Experts of a small language model.
Size: 10 layers, vocabulary 3343, 9.19M parameters.
Experts: 240 squared ReLU neurons an expert, 1 pick a token, a sigmoid router.
Training: 826M tokens, 6423 steps.
Below are experts of layer 7 (counted from 0) of a mixture-of-experts language model. Rows are named router (the router's row for the expert), up (a neuron's input weights, with its number), down (a neuron's output weights, with its number) and show model dimensions 0-127. Each number is 200 + 30 x the weight over its row's rms, rounded and kept within 0 to 999.
Before each expert's rows: "comes before" lists some tokens at least twice as common just after its tokens as in all text; "comes after" lists some tokens at least twice as common just before its tokens as in all text. This comes from a sample of Wikipedia text that the model never trained on. Tokens count by the router's weight.

# expert 1
comes before: "|", ":", "-", "\n", "\n\n", "="
comes after: "\n", "-", " |\n", ")\n", "\n\n", ";\n"
router,174,256,215,173,199,219,168,238,161,219,190,264,171,209,181,210,256,228,193,203,198,164,236,229,221,176,140,235,166,196,180,155,208,204,256,170,244,167,134,165,165,201,197,165,218,194,177,224,238,191,170,241,218,188,217,188,191,189,195,231,225,235,173,207,192,208,241,221,234,182,241,172,221,158,180,213,156,254,198,215,236,207,155,230,169,211,228,195,195,203,182,206,213,179,206,214,190,210,210,161,196,202,302,233,203,196,222,217,217,231,184,289,232,217,187,190,195,135,208,174,161,171,193,173,206,224,152,206
up10,160,209,198,206,230,221,197,164,196,178,146,247,216,194,152,205,215,132,178,201,172,137,227,193,193,190,173,222,180,197,225,205,222,221,195,210,161,202,200,188,193,220,148,194,172,173,246,169,209,249,205,155,201,198,229,198,197,259,149,171,227,221,205,182,213,196,224,220,202,109,207,196,241,185,208,200,217,256,196,233,250,184,173,257,201,177,203,244,195,189,178,231,249,173,221,223,167,239,265,223,235,221,210,147,159,170,218,191,183,201,215,257,150,247,155,237,192,179,228,196,165,185,226,170,220,238,177,223
down10,220,228,226,194,189,182,211,227,232,186,132,192,235,194,195,171,179,232,213,187,210,191,196,216,220,189,196,202,242,191,174,198,195,142,229,214,244,152,190,157,162,185,189,230,225,193,159,243,192,241,227,215,155,272,266,182,161,212,226,257,242,218,233,165,194,207,223,189,182,199,189,236,207,183,256,134,180,164,122,152,204,221,259,187,191,216,148,199,190,213,168,178,170,230,220,198,254,180,214,238,192,239,218,210,186,204,210,185,202,197,211,216,204,211,182,191,238,166,228,248,205,188,270,178,254,191,201,149
up11,214,184,221,184,185,240,189,196,149,233,202,291,191,201,229,213,208,151,188,228,254,166,183,184,225,165,227,183,244,182,186,146,180,276,195,218,233,189,185,209,155,189,204,227,190,192,210,263,220,175,208,194,186,187,165,202,164,160,181,167,202,199,218,129,255,217,187,221,242,193,165,211,178,140,144,221,187,191,255,226,217,184,151,172,226,241,232,172,175,213,190,185,200,214,219,186,147,227,186,211,214,210,193,208,212,206,193,194,227,205,229,207,211,268,202,194,204,203,139,217,196,193,162,200,230,265,162,141
down11,190,234,201,217,214,200,256,194,241,201,188,158,168,183,222,224,185,210,204,161,154,194,160,219,247,171,230,219,209,233,263,145,221,222,212,201,227,192,209,177,252,180,203,188,221,219,232,227,193,224,141,164,123,216,205,188,215,226,195,174,248,216,242,149,200,224,177,213,172,183,171,231,228,202,220,188,181,212,227,234,198,180,228,206,117,168,214,196,214,209,198,157,228,211,150,212,154,204,181,190,171,235,158,199,241,224,170,173,169,207,203,160,259,185,217,231,122,251,201,223,203,200,238,166,219,159,232,243
up12,217,221,245,206,226,159,227,216,208,158,146,210,204,168,205,209,186,175,203,220,234,138,221,196,209,221,241,151,150,186,144,259,215,193,196,196,187,225,186,165,179,208,204,177,206,182,170,172,249,230,230,237,180,205,162,163,238,236,232,226,187,221,215,160,153,207,237,202,200,231,168,188,179,259,207,229,181,231,180,207,178,240,166,222,203,191,161,258,182,222,169,191,186,183,176,137,232,214,206,221,204,145,209,226,151,231,152,248,200,207,253,173,222,200,162,188,262,194,151,248,158,208,164,174,177,203,162,201
down12,183,241,214,145,172,256,141,206,148,142,143,224,197,152,169,170,267,219,175,267,190,252,188,190,234,182,181,186,213,162,256,206,193,259,247,174,182,228,206,256,196,190,199,176,212,213,262,193,228,167,207,231,192,183,168,174,187,165,202,141,138,191,240,239,168,166,194,182,187,195,152,213,196,232,212,220,219,217,208,209,237,194,230,215,218,182,208,180,213,217,172,186,162,216,196,243,272,207,209,217,184,177,193,230,226,213,175,189,185,187,194,194,240,205,170,216,214,203,217,153,179,222,163,218,217,190,151,202
up13,166,217,177,150,265,175,146,152,213,224,223,270,182,217,143,175,195,239,174,201,202,189,234,180,200,159,203,204,170,195,203,179,161,194,188,175,227,176,206,219,144,252,184,239,190,198,178,194,189,238,175,220,206,255,187,202,219,208,221,231,230,225,225,193,191,227,193,199,158,142,233,163,183,204,222,273,191,204,228,171,244,185,157,208,204,134,236,191,191,204,217,187,182,221,206,242,207,205,204,247,177,219,231,191,251,143,181,153,267,229,175,243,216,221,184,217,211,181,186,162,185,167,204,129,225,211,181,213
down13,210,230,233,240,176,205,229,160,226,176,242,166,206,166,219,207,198,133,210,208,216,225,202,210,176,257,200,205,186,205,148,196,208,245,169,204,226,150,241,263,264,188,199,181,217,271,174,120,168,199,246,185,224,217,199,206,172,189,203,178,245,192,185,178,216,199,173,263,204,236,193,218,222,196,206,228,238,215,159,261,207,190,229,184,221,211,174,186,181,208,192,199,185,219,269,162,215,221,175,182,194,266,166,226,158,174,173,218,211,216,226,152,164,144,207,179,136,215,174,210,210,196,229,206,198,206,243,208
up14,222,174,208,198,172,221,192,188,255,170,231,237,182,158,170,202,226,177,190,212,174,214,153,212,201,166,177,166,164,197,241,203,214,187,214,240,185,175,173,199,212,198,209,177,152,199,182,200,204,178,190,156,182,248,222,250,247,132,228,216,235,235,162,171,191,208,220,210,133,188,184,270,190,157,238,214,196,226,203,201,243,159,248,182,238,156,188,182,211,173,194,153,213,241,235,143,212,257,234,227,175,212,202,150,201,184,193,221,220,274,198,230,221,217,181,233,196,171,187,187,190,184,126,150,212,232,200,159
down14,237,200,158,177,245,212,261,178,166,182,223,166,176,164,216,161,225,201,203,248,174,225,236,233,231,187,157,211,161,194,201,148,220,170,257,245,164,230,180,228,177,215,164,256,167,172,226,191,218,170,201,216,161,186,160,224,194,238,217,162,195,192,177,238,183,229,231,163,198,199,153,232,209,225,183,200,170,179,217,211,239,193,202,199,174,273,200,224,253,197,191,197,170,218,205,196,166,171,247,203,218,157,160,150,204,232,139,230,179,225,227,191,159,170,249,224,189,143,186,173,200,232,208,250,166,230,198,223
up15,203,208,152,224,161,216,194,212,232,205,198,193,211,215,129,210,141,230,173,184,177,170,201,219,229,213,271,246,210,243,177,227,170,194,205,160,161,246,220,234,216,209,213,196,196,194,192,175,224,272,203,157,172,192,219,195,184,239,173,206,159,234,192,281,216,249,201,234,177,207,234,229,183,160,217,174,143,212,163,146,198,210,172,170,237,165,220,174,211,203,155,186,211,184,222,204,170,223,210,171,247,238,161,213,177,253,156,197,194,176,172,200,243,184,165,176,196,168,213,231,181,179,177,193,281,195,195,236
down15,196,213,157,225,184,190,243,215,231,187,185,133,196,199,193,228,204,224,152,135,181,180,176,148,233,258,226,239,214,200,193,195,165,200,220,188,147,198,214,286,232,258,203,213,211,131,176,170,197,194,212,198,202,244,187,180,178,203,162,154,188,194,210,257,238,240,197,182,241,237,169,190,195,214,194,221,199,274,187,211,209,231,161,152,193,215,178,204,181,137,151,184,237,215,177,197,175,218,215,148,218,238,160,208,214,157,196,148,196,198,214,178,221,233,213,174,222,216,206,216,196,244,184,240,253,186,200,210
up16,187,163,213,190,233,186,215,204,207,256,204,203,215,213,167,193,275,219,201,243,209,239,264,239,179,258,138,196,148,191,232,209,202,240,178,203,241,193,202,229,229,218,204,163,196,211,234,161,208,188,163,222,178,170,223,221,217,169,202,172,217,260,244,158,213,200,234,240,243,219,201,198,229,168,222,165,194,223,156,187,177,232,243,167,155,182,144,176,217,214,171,188,146,201,258,192,174,220,240,222,231,247,197,214,166,174,207,210,220,194,203,178,210,175,178,201,195,235,230,213,151,254,191,113,196,182,216,213
down16,231,182,243,174,215,202,216,241,226,193,171,165,214,219,224,154,217,219,161,208,176,221,222,184,209,204,205,201,199,157,166,178,191,194,193,206,197,172,185,201,198,214,196,220,216,186,188,192,168,219,240,245,203,251,168,259,178,215,174,272,195,195,239,209,218,203,235,184,204,235,243,218,172,213,201,193,207,225,233,176,233,166,259,192,204,186,234,192,153,262,223,218,254,219,183,231,186,250,130,212,136,183,195,286,153,220,195,147,205,242,203,246,227,235,184,202,196,170,198,202,201,202,166,256,248,259,164,156
up17,154,184,239,170,242,178,194,249,156,219,199,262,208,206,126,217,198,238,154,205,199,240,152,211,191,190,204,234,183,209,160,149,224,235,232,149,205,172,207,213,215,239,192,216,227,196,200,177,133,222,231,181,220,206,188,189,219,235,161,220,301,225,216,160,195,210,165,212,206,158,235,207,223,224,200,197,198,201,138,236,223,130,204,211,217,142,178,203,237,236,265,215,248,195,187,216,166,192,199,218,202,204,207,172,189,180,191,197,226,188,183,226,245,228,149,155,183,191,183,189,172,191,177,175,185,221,229,219
down17,229,204,216,174,253,235,201,194,218,148,224,199,215,202,176,204,246,238,187,195,201,193,190,133,189,190,158,175,155,234,187,218,170,188,161,175,223,205,173,178,181,176,205,174,219,189,209,233,173,186,214,169,190,265,232,185,197,156,204,231,150,173,207,281,225,193,256,195,177,178,183,176,202,144,246,216,206,229,267,251,198,230,157,204,235,151,256,197,157,182,210,169,202,202,181,206,218,170,201,214,168,141,218,196,176,153,254,156,168,144,218,240,243,207,182,233,218,223,238,213,192,197,193,179,194,177,179,247

# expert 7
comes before: "1", "2", "p", "m", "b", "g"
comes after: " the", ",", " in", ":", " and", " an"
router,188,212,208,194,204,217,237,228,217,239,215,139,186,195,222,196,153,259,201,227,246,235,216,177,180,176,221,227,168,169,263,174,141,214,209,196,172,206,196,236,174,170,235,193,240,139,252,164,171,209,270,216,159,225,246,204,223,188,200,166,128,211,168,202,213,209,149,182,180,182,167,161,230,215,201,285,211,192,155,143,191,203,197,197,233,231,219,245,168,194,218,226,236,155,201,173,195,251,196,214,189,218,203,169,201,206,208,221,221,228,262,163,209,219,175,173,203,206,250,231,216,213,168,172,213,207,209,205
up10,195,224,154,148,212,231,260,172,245,173,200,185,238,159,187,202,181,193,184,240,218,203,184,212,143,183,216,272,176,188,201,227,168,147,240,185,193,213,201,207,188,187,209,239,156,215,220,139,237,197,215,188,180,154,201,206,153,191,168,243,209,218,242,227,216,228,181,224,221,223,174,187,180,246,182,195,168,196,215,172,190,193,173,207,194,201,162,238,253,146,227,134,158,222,158,196,173,221,177,213,197,112,150,177,151,179,203,234,173,180,163,204,195,175,181,151,175,264,219,230,195,210,202,193,198,219,161,190
down10,180,189,180,170,207,214,172,239,185,230,266,189,221,236,227,142,155,276,228,197,160,230,222,231,202,159,220,159,166,185,193,218,204,166,191,255,260,218,164,174,177,230,164,195,181,236,182,198,277,206,179,188,209,234,191,266,219,214,216,205,198,214,196,204,218,177,208,205,194,217,168,269,175,175,188,206,176,167,222,110,162,179,185,205,186,240,227,186,158,215,206,209,267,162,207,170,168,215,185,215,185,229,168,156,215,222,191,211,222,187,205,170,160,224,172,199,160,172,236,251,211,181,162,180,211,213,181,203
up11,183,181,247,194,182,201,258,182,246,184,194,181,231,238,249,218,201,208,212,224,248,162,241,204,213,195,142,160,213,179,270,184,220,176,260,215,182,211,185,229,192,194,168,203,209,175,234,146,215,163,223,139,145,202,216,174,216,180,201,227,239,289,167,179,254,170,156,175,260,205,220,198,215,180,186,219,203,204,178,182,175,220,165,159,139,195,231,162,167,205,171,178,239,216,221,241,164,175,204,176,182,240,198,218,203,256,252,212,211,162,178,178,221,209,218,221,214,221,242,174,170,211,203,227,195,190,226,196
down11,201,203,179,210,189,213,234,237,178,229,173,208,203,260,252,210,185,124,182,238,246,235,181,127,214,228,187,206,199,207,165,192,164,206,193,155,208,177,203,222,237,180,174,152,264,210,197,183,195,148,226,252,227,179,210,176,241,158,185,201,247,200,234,188,211,198,180,168,153,188,182,212,179,142,223,224,225,187,190,166,201,235,196,182,216,186,229,248,184,221,217,233,250,231,131,176,146,202,178,219,174,185,202,191,183,187,229,164,228,171,267,231,223,212,126,190,194,195,217,192,185,197,191,261,218,162,207,235
up12,219,193,184,237,224,143,177,209,209,212,183,223,198,155,183,182,192,222,236,142,191,153,223,239,235,260,219,217,180,172,189,181,163,246,185,181,233,163,180,254,193,189,197,182,215,177,196,217,184,142,184,176,203,126,181,191,156,176,194,187,223,249,194,144,212,205,198,195,168,194,128,179,261,259,198,209,188,201,176,147,159,190,242,198,161,175,235,191,156,220,201,232,237,162,204,165,218,204,244,130,207,200,178,216,178,200,194,208,175,251,173,215,173,184,201,147,247,164,200,195,221,227,180,182,190,139,195,194
down12,257,194,198,231,198,230,229,230,231,224,151,264,269,147,153,215,184,179,194,187,171,182,274,143,201,243,194,173,238,247,174,220,165,220,190,216,213,149,204,217,228,202,218,169,216,206,198,224,195,213,163,214,189,233,172,232,172,200,167,162,189,161,265,190,229,165,182,186,208,210,202,187,246,159,180,173,196,171,250,203,178,190,233,149,207,203,227,206,193,179,174,152,204,197,225,189,224,180,149,211,216,203,216,189,230,176,178,179,135,211,175,214,199,221,176,210,138,178,234,217,183,197,134,261,183,165,182,175
up13,212,208,195,234,186,223,186,132,211,213,223,188,196,270,213,181,155,173,208,261,151,222,189,268,127,213,200,156,204,224,222,159,197,199,168,203,186,248,204,256,194,159,193,225,193,228,214,168,191,227,205,204,132,170,184,206,208,196,166,171,202,198,234,217,196,195,240,164,243,188,227,152,196,220,219,226,220,242,198,212,206,200,201,205,194,150,213,217,214,235,255,237,242,176,163,193,248,212,161,202,188,183,229,183,182,186,219,204,213,211,269,183,227,178,177,167,173,161,210,254,243,194,233,184,211,279,223,243
down13,156,214,178,180,230,201,198,181,149,189,143,178,210,180,179,222,251,192,213,179,185,167,233,260,198,203,192,223,158,252,174,199,209,161,209,147,201,158,188,239,173,157,179,204,239,194,211,149,203,153,257,189,148,209,258,205,181,142,190,204,231,209,199,235,222,240,157,227,255,235,242,186,204,228,164,197,175,193,220,242,205,168,139,192,193,172,162,237,212,175,200,230,137,205,224,183,189,184,195,253,173,218,186,226,188,169,221,117,239,226,189,176,173,231,212,167,186,211,207,229,226,213,174,178,195,206,196,239
up14,244,199,183,199,202,235,213,192,214,212,264,226,224,198,134,165,186,244,218,221,210,228,196,157,220,224,234,158,198,188,251,211,175,274,188,220,167,147,150,177,210,180,253,189,200,235,189,194,198,232,228,247,193,184,208,176,202,210,216,229,123,201,165,211,263,205,148,217,170,235,160,156,233,246,199,219,205,184,199,143,176,226,171,156,203,196,234,191,213,215,176,208,233,213,192,149,196,207,213,178,169,188,191,244,217,200,213,199,222,191,243,171,179,213,193,147,225,165,220,273,210,210,175,184,244,168,142,209
down14,181,248,171,188,157,234,186,252,158,167,158,198,168,221,190,162,201,221,172,157,136,173,193,182,180,208,222,194,137,139,207,196,179,178,218,164,162,189,215,227,189,186,229,208,213,213,228,202,261,231,191,205,162,182,185,202,185,193,242,165,181,238,251,200,130,186,212,287,206,171,206,181,232,191,206,215,198,217,214,197,240,203,214,181,188,225,177,176,228,129,186,193,187,153,168,193,178,202,217,209,182,156,185,161,155,174,206,160,196,198,274,179,228,162,194,245,232,224,194,237,160,182,239,154,171,192,207,217
up15,210,192,224,223,173,191,158,206,251,182,229,222,202,181,201,212,168,209,171,225,200,219,257,146,186,214,180,168,200,201,244,138,124,176,162,200,190,221,185,216,127,190,152,185,231,182,180,195,189,239,200,210,212,205,163,227,193,216,188,206,185,261,137,183,195,223,209,221,168,203,168,153,209,206,185,197,192,160,154,211,215,201,199,148,248,180,210,169,222,201,214,238,207,194,199,191,236,229,265,150,184,212,167,211,176,156,206,190,194,257,252,215,198,233,184,239,238,234,250,251,237,233,164,215,200,237,159,144
down15,240,197,204,145,233,204,177,161,185,144,198,200,215,211,203,180,140,152,204,247,184,197,215,196,216,182,227,117,199,219,154,141,182,184,244,205,212,212,169,180,227,198,164,231,170,145,188,192,218,158,218,193,223,193,210,222,205,173,234,220,138,184,180,192,170,151,224,126,211,244,162,189,167,214,235,216,219,218,239,208,136,194,195,176,217,201,203,190,190,215,182,183,213,168,177,213,168,181,186,235,162,137,174,217,220,246,262,160,221,200,185,205,200,191,151,185,205,212,269,171,225,230,141,215,216,195,179,225
up16,199,228,271,242,192,201,205,197,169,208,240,194,244,212,163,228,167,228,178,241,200,221,204,245,206,170,227,221,195,198,145,181,183,138,215,185,176,169,206,243,119,251,168,226,243,187,166,184,247,246,230,182,182,247,222,174,184,178,262,150,157,217,205,217,185,193,161,235,227,175,156,208,205,220,187,222,158,259,185,237,219,198,173,181,189,200,136,194,244,156,176,240,179,184,241,210,204,201,212,185,213,189,205,175,215,203,215,193,211,175,196,233,257,231,235,149,180,231,227,257,212,215,170,193,196,193,220,205
down16,206,150,159,195,191,161,140,178,246,145,238,174,167,178,218,186,235,194,187,238,173,184,252,196,211,180,238,142,206,127,276,202,124,215,179,201,228,220,183,174,204,203,166,167,152,165,160,206,166,206,202,149,186,201,187,193,207,173,234,185,202,223,173,178,200,207,227,174,167,179,209,230,211,200,209,194,187,171,194,209,217,237,168,184,234,248,219,179,189,257,190,191,196,131,171,193,246,177,262,226,208,246,183,203,186,180,197,189,181,236,225,189,176,206,211,178,163,152,159,205,233,244,215,262,203,213,206,224
up17,218,259,188,176,203,210,204,225,199,253,175,207,149,188,183,139,200,188,180,219,201,260,206,209,178,242,188,235,224,218,203,158,219,195,144,195,186,212,226,161,159,149,226,220,219,173,207,209,217,223,208,148,196,190,148,209,200,154,136,201,209,204,168,169,194,239,239,206,163,157,150,224,207,197,256,229,198,242,195,126,191,220,210,172,183,174,242,185,167,151,247,253,212,206,132,209,206,234,181,178,173,264,195,151,216,215,224,152,153,225,200,231,192,167,169,191,192,223,234,171,228,186,189,179,191,186,214,197
down17,194,197,147,189,227,213,137,231,209,204,187,165,184,190,196,168,200,247,168,165,171,246,212,146,215,228,192,238,194,204,205,215,166,176,201,209,191,219,190,189,232,190,216,188,212,159,207,217,248,153,244,165,188,167,142,216,192,222,175,153,171,233,199,195,207,214,199,213,231,235,128,172,197,170,217,141,210,124,173,284,207,202,195,170,149,194,184,193,193,253,272,233,239,219,212,188,161,161,186,192,246,198,219,188,254,219,182,200,218,219,195,226,162,182,208,217,259,217,178,245,225,236,154,200,214,202,205,187

# expert 6
comes before: "0", "5", "4", "3", "9", "6"
comes after: "0", "9", " ", "–", "2", " m"
router,201,202,234,164,183,189,201,178,269,216,197,226,235,209,222,157,216,220,227,156,158,227,180,241,224,169,203,185,218,194,147,172,174,143,195,187,254,224,174,238,213,170,193,208,173,227,227,217,238,228,239,197,166,175,184,187,192,160,197,139,174,206,228,196,229,226,179,155,236,190,191,202,144,201,180,207,232,185,130,196,189,243,199,198,169,173,193,209,234,189,159,176,164,171,225,195,167,169,244,183,184,218,187,275,216,122,167,257,176,138,206,207,185,186,181,220,225,133,198,240,191,178,190,162,179,194,234,194
up10,233,221,155,189,248,144,218,221,202,224,224,171,247,186,180,206,131,221,255,201,178,193,153,201,198,106,171,161,217,181,226,222,137,249,241,206,224,202,190,178,221,189,263,191,172,217,228,219,208,189,219,233,234,190,230,234,177,184,210,208,175,225,210,192,203,189,185,206,192,222,157,210,195,204,211,179,225,249,142,174,206,224,174,219,183,223,177,204,187,212,209,244,157,169,230,251,168,234,217,196,220,172,219,211,216,220,166,214,101,196,188,181,184,254,240,196,185,183,183,166,209,215,215,163,246,248,228,177
down10,221,169,213,190,213,222,175,166,169,174,227,227,253,245,219,194,182,166,161,241,189,168,238,184,205,247,218,212,176,215,233,175,203,213,166,205,185,216,173,245,232,155,178,208,210,152,208,217,141,237,201,198,231,191,255,160,161,222,222,213,229,194,221,178,170,240,209,183,221,208,213,222,152,181,183,169,218,165,218,152,247,175,189,187,207,241,247,218,156,182,219,202,175,182,144,247,173,167,208,183,266,248,156,231,214,210,178,168,202,189,184,161,247,164,173,187,243,180,245,217,167,136,180,199,188,169,173,136
up11,208,201,200,249,201,200,175,208,267,200,188,205,181,198,220,160,251,217,190,193,222,135,220,144,188,191,196,223,208,151,202,213,190,231,220,203,255,187,200,212,240,206,224,224,178,251,195,211,223,195,226,244,216,240,187,184,191,198,148,228,159,199,170,165,278,196,223,163,206,182,201,218,194,206,138,223,196,180,203,203,202,170,210,125,190,189,178,254,212,256,224,199,209,171,259,147,236,163,212,185,203,194,224,190,139,182,176,234,150,265,168,195,193,187,167,162,221,200,173,192,170,167,166,203,251,251,234,171
down11,128,179,195,198,254,265,217,201,194,223,167,192,224,210,123,252,237,213,152,198,185,238,225,182,156,149,221,155,236,186,155,214,168,242,225,210,169,263,254,228,208,185,190,209,226,279,260,174,156,213,204,171,179,221,199,227,169,191,221,188,204,170,223,204,224,177,184,242,182,225,178,176,224,216,179,177,198,161,163,197,224,162,182,160,234,190,156,178,234,207,238,165,186,233,150,161,225,180,194,190,171,205,198,231,225,167,187,185,187,215,216,212,163,201,187,183,189,220,212,213,221,172,206,214,200,229,179,268
up12,199,195,227,168,218,192,182,212,179,246,220,194,160,188,197,239,186,204,197,215,180,171,194,233,196,263,183,220,172,185,199,184,227,143,137,177,259,226,194,166,197,211,196,197,191,147,229,198,194,210,204,169,171,262,163,223,185,241,218,203,165,219,219,253,210,200,192,190,234,168,201,213,200,227,223,175,149,237,169,208,142,212,193,201,205,187,251,213,227,251,237,248,152,217,181,240,264,209,204,243,269,169,169,220,183,204,226,200,176,212,251,194,199,215,189,196,304,205,161,237,246,187,166,172,183,192,239,194
down12,179,246,132,226,239,199,179,182,204,180,179,190,203,211,232,187,222,181,218,224,200,217,174,152,227,211,158,234,181,220,187,155,184,204,242,181,209,217,176,151,190,186,153,149,184,182,208,225,154,195,219,232,211,140,209,189,230,208,203,157,258,235,238,231,185,212,159,222,169,220,138,198,218,168,249,208,225,171,208,200,187,213,239,225,180,228,199,248,211,159,227,223,175,211,276,174,238,166,207,195,189,194,164,187,197,191,247,192,210,205,203,176,253,173,155,157,199,220,173,196,184,189,176,128,173,258,134,244
up13,214,239,200,206,242,200,172,213,248,210,198,209,218,221,207,219,206,155,202,210,174,161,167,191,208,222,214,207,211,160,177,176,185,234,181,187,207,228,179,267,150,174,209,181,181,241,198,203,136,213,301,210,199,241,121,240,205,154,246,263,204,146,194,236,173,192,198,124,265,192,201,195,266,211,188,192,183,220,197,197,211,227,218,220,212,168,185,188,229,236,227,250,194,211,250,190,215,208,176,162,149,201,225,235,213,192,184,219,169,199,162,209,197,246,181,205,222,230,191,250,234,191,192,170,213,231,188,220
down13,193,191,247,202,125,158,191,195,160,185,197,228,239,133,182,179,185,238,240,201,132,247,221,224,254,227,179,195,158,170,197,165,189,166,164,235,150,243,211,213,214,194,156,181,197,218,245,189,214,187,185,186,209,203,201,213,244,198,230,165,224,203,284,222,193,224,170,162,176,210,138,216,189,212,126,236,174,168,253,234,191,195,219,230,190,191,188,176,230,188,155,205,178,201,209,188,198,242,185,130,196,173,187,205,246,245,176,177,192,207,200,184,190,213,206,174,177,186,204,188,179,179,240,249,182,245,181,174
up14,198,199,197,216,233,239,185,193,228,159,244,204,182,187,209,178,172,198,227,163,219,152,273,191,242,229,135,200,203,161,142,225,203,232,205,208,190,222,249,242,178,135,202,201,227,255,223,192,172,243,162,199,171,255,168,178,202,252,170,196,199,236,171,193,216,217,176,188,282,173,163,198,241,178,211,188,181,171,208,127,211,170,192,185,190,212,223,181,163,217,223,219,166,228,229,230,225,239,145,194,199,189,225,226,179,220,213,184,166,186,163,200,223,195,195,192,210,209,198,125,232,190,217,249,243,150,198,202
down14,184,253,183,238,255,225,205,194,224,147,208,190,224,187,196,219,178,170,220,157,146,223,207,197,213,179,228,201,239,195,200,191,247,204,239,262,215,228,161,223,186,175,218,207,205,210,254,228,204,195,172,212,174,247,166,203,189,172,173,190,156,228,195,165,180,162,193,194,247,195,252,250,184,203,225,196,195,255,266,239,168,184,187,234,168,217,146,175,212,223,229,196,184,227,160,248,173,224,227,164,194,218,223,156,188,227,209,173,147,238,218,183,153,172,175,208,191,181,297,189,196,229,246,196,181,159,187,231
up15,198,219,262,216,197,183,236,204,214,196,224,191,229,156,246,182,264,205,187,200,200,223,206,241,219,177,219,172,155,234,177,240,166,198,275,216,220,183,208,243,201,189,202,227,145,219,213,212,173,226,218,225,207,138,175,231,150,207,214,111,174,252,216,198,183,184,211,215,219,157,203,168,231,239,157,195,204,154,272,205,216,209,193,218,231,159,226,184,219,193,176,197,197,146,165,265,196,172,211,232,171,155,187,157,224,138,199,230,203,211,226,216,216,197,196,189,195,172,204,203,239,159,224,175,236,242,212,240
down15,227,234,190,207,166,139,178,173,193,133,193,237,218,205,216,190,181,175,232,201,204,228,166,187,185,179,261,152,217,207,208,209,168,170,226,234,196,242,240,216,201,190,233,206,152,223,147,217,167,200,230,191,181,168,164,265,209,183,145,191,194,191,179,146,191,203,196,200,132,262,189,163,214,168,177,188,224,262,199,175,159,186,161,212,190,229,201,221,242,262,198,200,192,207,199,218,201,187,223,229,234,253,218,158,190,194,182,225,188,195,214,270,186,156,195,195,163,181,257,159,240,214,190,232,213,169,262,208
up16,176,203,167,188,215,204,155,175,197,165,273,229,201,181,132,222,211,186,218,166,187,208,187,219,205,152,224,186,170,192,213,191,184,235,179,231,202,175,176,219,270,219,185,210,180,200,204,177,171,170,181,145,249,198,155,213,199,263,133,271,220,190,245,226,217,200,127,169,179,217,219,235,160,172,236,184,220,199,169,163,237,177,207,217,229,228,198,170,245,223,185,219,175,210,199,228,254,210,228,181,141,239,198,195,175,175,156,139,220,170,183,171,188,174,225,217,228,212,198,209,235,231,230,203,229,184,222,249
down16,184,176,202,203,188,210,245,193,180,238,244,193,169,252,212,209,158,223,279,182,197,239,227,170,187,184,170,158,222,180,228,218,158,270,215,190,213,140,177,202,222,257,173,211,173,188,174,243,177,149,208,196,129,224,166,150,176,217,198,235,226,187,191,213,237,198,193,198,239,178,176,159,187,161,248,204,226,226,220,202,220,144,155,168,213,191,167,222,206,219,226,182,262,152,205,189,193,198,197,172,195,194,208,174,211,204,276,200,185,234,203,185,224,212,218,267,221,179,168,201,203,162,181,206,255,246,232,212
up17,186,236,203,182,254,185,223,165,169,224,204,229,194,232,199,209,227,170,237,167,205,191,161,211,187,187,183,201,187,152,164,208,190,202,250,185,158,220,180,203,215,164,172,192,166,201,187,198,231,156,205,207,179,159,165,209,193,243,202,206,178,197,238,209,187,174,173,163,230,123,151,157,189,212,243,211,195,190,158,188,161,132,251,180,131,182,150,173,291,239,180,198,157,223,210,170,197,254,159,182,204,217,199,211,194,172,266,229,183,245,167,181,216,195,158,220,192,169,199,184,218,195,234,192,243,142,215,220
down17,202,178,129,234,192,203,237,279,236,223,159,178,139,220,174,198,123,183,182,161,151,149,215,154,205,197,169,188,215,186,207,195,197,195,154,189,156,208,248,219,184,219,156,212,236,282,198,224,157,190,206,197,216,208,194,207,154,179,232,207,194,162,146,159,187,195,194,229,179,199,208,165,198,228,153,148,169,217,180,214,183,170,169,193,187,200,238,147,239,213,204,235,212,234,190,197,249,186,212,225,248,207,197,133,216,192,187,223,172,248,200,194,235,224,190,183,161,211,155,169,196,203,171,229,195,202,229,194